config.yaml
d_model: 192
moe_layers: [0, 1, 2, 3, 4, 5, 6, 7, 8, 9, 10, 11, 12, 13]
normalize_top_k: true
positions: "rope"
qk_norm: true
attn_scale: 0.378
lr_mult_qkv: 0.4
beta1: 0.9
beta2: 0.98
seq_len: 1024
train_tokens: 373000000
Below are experts of layer 9 (counted from 0) of a mixture-of-experts language model. Rows are named router (the router's row for the expert), up (a neuron's input weights, with its number), down (a neuron's output weights, with its number) and show model dimensions 96-191. Each number is 500 + 25 x the weight over its row's rms, rounded and kept within 0 to 999. Numbers have three digits each.
After each expert's rows: "gets" lists some tokens that make up at least twice as much of what it gets as of all text; "comes before" lists some tokens at least twice as common just after its tokens as in all text. This comes from a sample of Wikipedia text that the model never trained on. Tokens count by the router's weight.

# expert 30
router:465476492480519481536463528497512492506521489536535528517523474508509510578521526451537497481506543489507519474473541525481556471512499470526504488510468468526519528510510467484474473469513500481530527482535483472515501478504481500532470503547516479486519504465511504467481469506533482505
up0:474502500495479503511518491530478530520499519484531504480518503431506491534476496506461487533501512528528511477492505545497490477498482475531514542512493440489540488533463491501492507480467534493477498508444488497495498466528511502539488522487471488453487440487478476492472478481530478497
down0:511513466500500481491511461443539509539507459461519476508537514541469472480505510496555499536497508482459524526483493466484498543490474523481502476497503498517506504530469484510486512550528483517480468499455540486504497547516529532499524527526488497522526474486464514463518457499541504526
gets: ")", "\"", " School", "1", " League", " Cup"
comes before: " |", " (", ",", "\n", "\"", ")"

# expert 17
router:444456499525503562493496506514524503491485525459470486455456455472551510502556490531523470501491496502513475496567549517499499515500456496496447497508489479443512510499500484538550498493471490450471465502516508507537480475488459507477514530506517436531503482490480544502519458437532499483
up0:510503560472500490548523491475478494553449501531535480495470523524500510513520479468489549503480507523461510501448528508525480507480477496521512527507514493511461508506507495473543521533505502496492488516519557517478521472500536515516518511505544508480478499486531506479519509525529532498
down0:518512469492472475547447474454493501485525511532550495510500493521494512547469520474518507549517489505515460526497500483527506465523535526461459513497508515493469507475532488535510507468480494525452547502485454477461492500493475534486463505519484476508412469516467531523486519524508527517
gets: " (", " ", "==", "\n\n", "201", "==="
comes before: "201", "202", "200", "199", "198", "="

# expert 21
router:467488514500468504472528505495519514501489487491542464473525451508539450482532501487483538479444520557488539559530506507483449533508462478518456510483507485489496486498483503537503510470504532518498518486461536509519506488532490482545525497482502551467493495478495457531506487469518470516
up0:474517494503517510471490479552476528449484520526505480481511457507501505501533519561509495502505488486488510542485503526514531492458532479462481511506518509480518507477490406485476492495504529492525489505455529487477515490520491500517504535445467461514503475522552473492468526492494509488
down0:504491504492475445554492498505475503519455509526497520502505505485496493476505488511492481503497507471516530555532475440485476475478523434499496496437492492552485497496475546528524529559505496491482492503504500487477520489474442495491511504532515482495546510479474549507528500477490511491
gets: " of", " in", " to", " for", " on", " at"
comes before: " the", " a", " his", " their", " its", " an"

# expert 34
router:498509490553452481522542522522533505538460482485557504532548542476467518467546493483505484501491440523457510579483540482518494524509490488467470493470485528488486515539522510489489534474488524527461528493518499482477508502489451500483540500496521547510501505523499484510501488488479536506
up0:456502458501510510478520487522480495524489505576507495492511489497562464512507463473500489541508487499481519495437499511511459523461486465461540528493497509486478477510510466496542480517527514495499526583478507484522522477480518493486540553494543532534467463516557467518497493472503531502
down0:578506518528472467517501558485486493496497413474506534489472468501521502451514474478475483484491459502521524531480533530459504490500490447456499483534455507477472511532515551520468494496485517486466510519485478477478523528525475488528523505499506474498540500474486499471463487478470498538
gets: " as", " by", " with", " that", " after", " of"
comes before: " the", " a", " he", " his", " it", " an"

# expert 33
router:498511510494508537471508493522512505516507501498519557502497552476506517504489489555476544483467492499557434513524472521505547536504513518533492460509531501504475488491527516509534495511507494496537520477461503484497544535515516511462527454493541493488504475479481512506500521540496528457
up0:489443506513500534488516469510501504518476520541499484529474464473533487518501509502462529539507533533495522509503503454490492545475489471506497499483531471476451532498459524511527489524476519499501498527462549472519501484501514516499497466478514528483468504546499519508553500527524512519
down0:532491512499484505500478491528477495469483518556482527511511498492473509547466513538488434493515483503513489521530513477514495470520482501502459499493540485527487509457484502487516513468490518471464474516476511481503490520539487519484475531490538513476526487516474490497473488565509490496
gets: "\n", " |\n", ".\n\n", " \"", ")\n", "\n\n"
comes before: "-", "|", "==", "The", "===", "In"

# expert 28
router:495490485489439494486505487488487500500455533525495454498500492502502499512501568504479492494530458446485519500511479523483493509522459459475489489527532527489507524454532507473525476513480515486508480523481518497523508540472519531498505480509478510524481500510484482505540542506518502477
up0:486517465526501527478511461535505487445499478505534520507509503515467520526496551505519496523454490523514503476472498500501504552446542494469525508456510482473498499509498510483509479464520506492498504511530512499508514497491465491501508504477500560490501530520497504471460481478502491485
down0:509463470478503525531498471503510463520475539553535506492508491518474498507486480505513523469525491505504498487483533518510496501494532493513496518498479515546465543463458485490477536508510430514524510459488528590533457506493544523493474543526481489455466495490502552464472469511553449493
gets: "1", "201", "200", "2", "3", "202"
comes before: ".", " |", "–", "0", "5", "4"

# expert 3
router:539449534494512481488496468504444516506519480482490485565517486487500519480449503504470461553506495463522520482539494533498494512510530502509516492479444476499500491519452498539500483506503503505497522547507496521459497472522489487452516538506478551495468515504474481480488483459430475497
up0:498468493491485502491490517519485486504518519513498492451482505513495458511484490473537514555477519467507480463494560573515459501547515516516486548527493485517499479507523507497502502497522543512497564481518523485505506501561492501494507507523479499489487448498479510505466474535490485490
down0:483477514483488470478497480510482474508524528463528530531466499459489481512501495487506533537519467498491484517495479484493509518488485487453503474476468499532499475473502496509508528499450506533523477510496455491486539482496491501464498535495489460494445505456522440530502476490511456528
gets: " |", "|", "-", ":", "=", ";"
comes before: " ", " \"", " List", " •", " The", " Total"

# expert 8
router:480520524536483466473478542483517489475531519518486496514503450519534474488496453463474529493527470510459532535512450538488523454490489505494491484503483515508493480490496529463506509495511455538490515502499472491501495533478484521515507505484492498525502510516539484484493531488471503470
up0:503511476505538575491485496512505472516475503509483520541482497494476509502528476514541478491468492539499522497504481466543492507510514470509545492488492515518536487547489468500472465535535480513484524512438497492523490498541519509499500451493488510518490522505538513541505483515487490507
down0:484475498474498499477528482477557513473487489475479503513533492513474493472509506507509502535494489462522451505468542480500485504485467520495532443510486519485475500496472535525497499477469521466497499506522499499507485502517520492470514503477525497492488490504520519478490487508448480530
gets: "0", " ", "1", "9", "6", "7"
comes before: " |", "%", " |\n", "0", "°N", "′"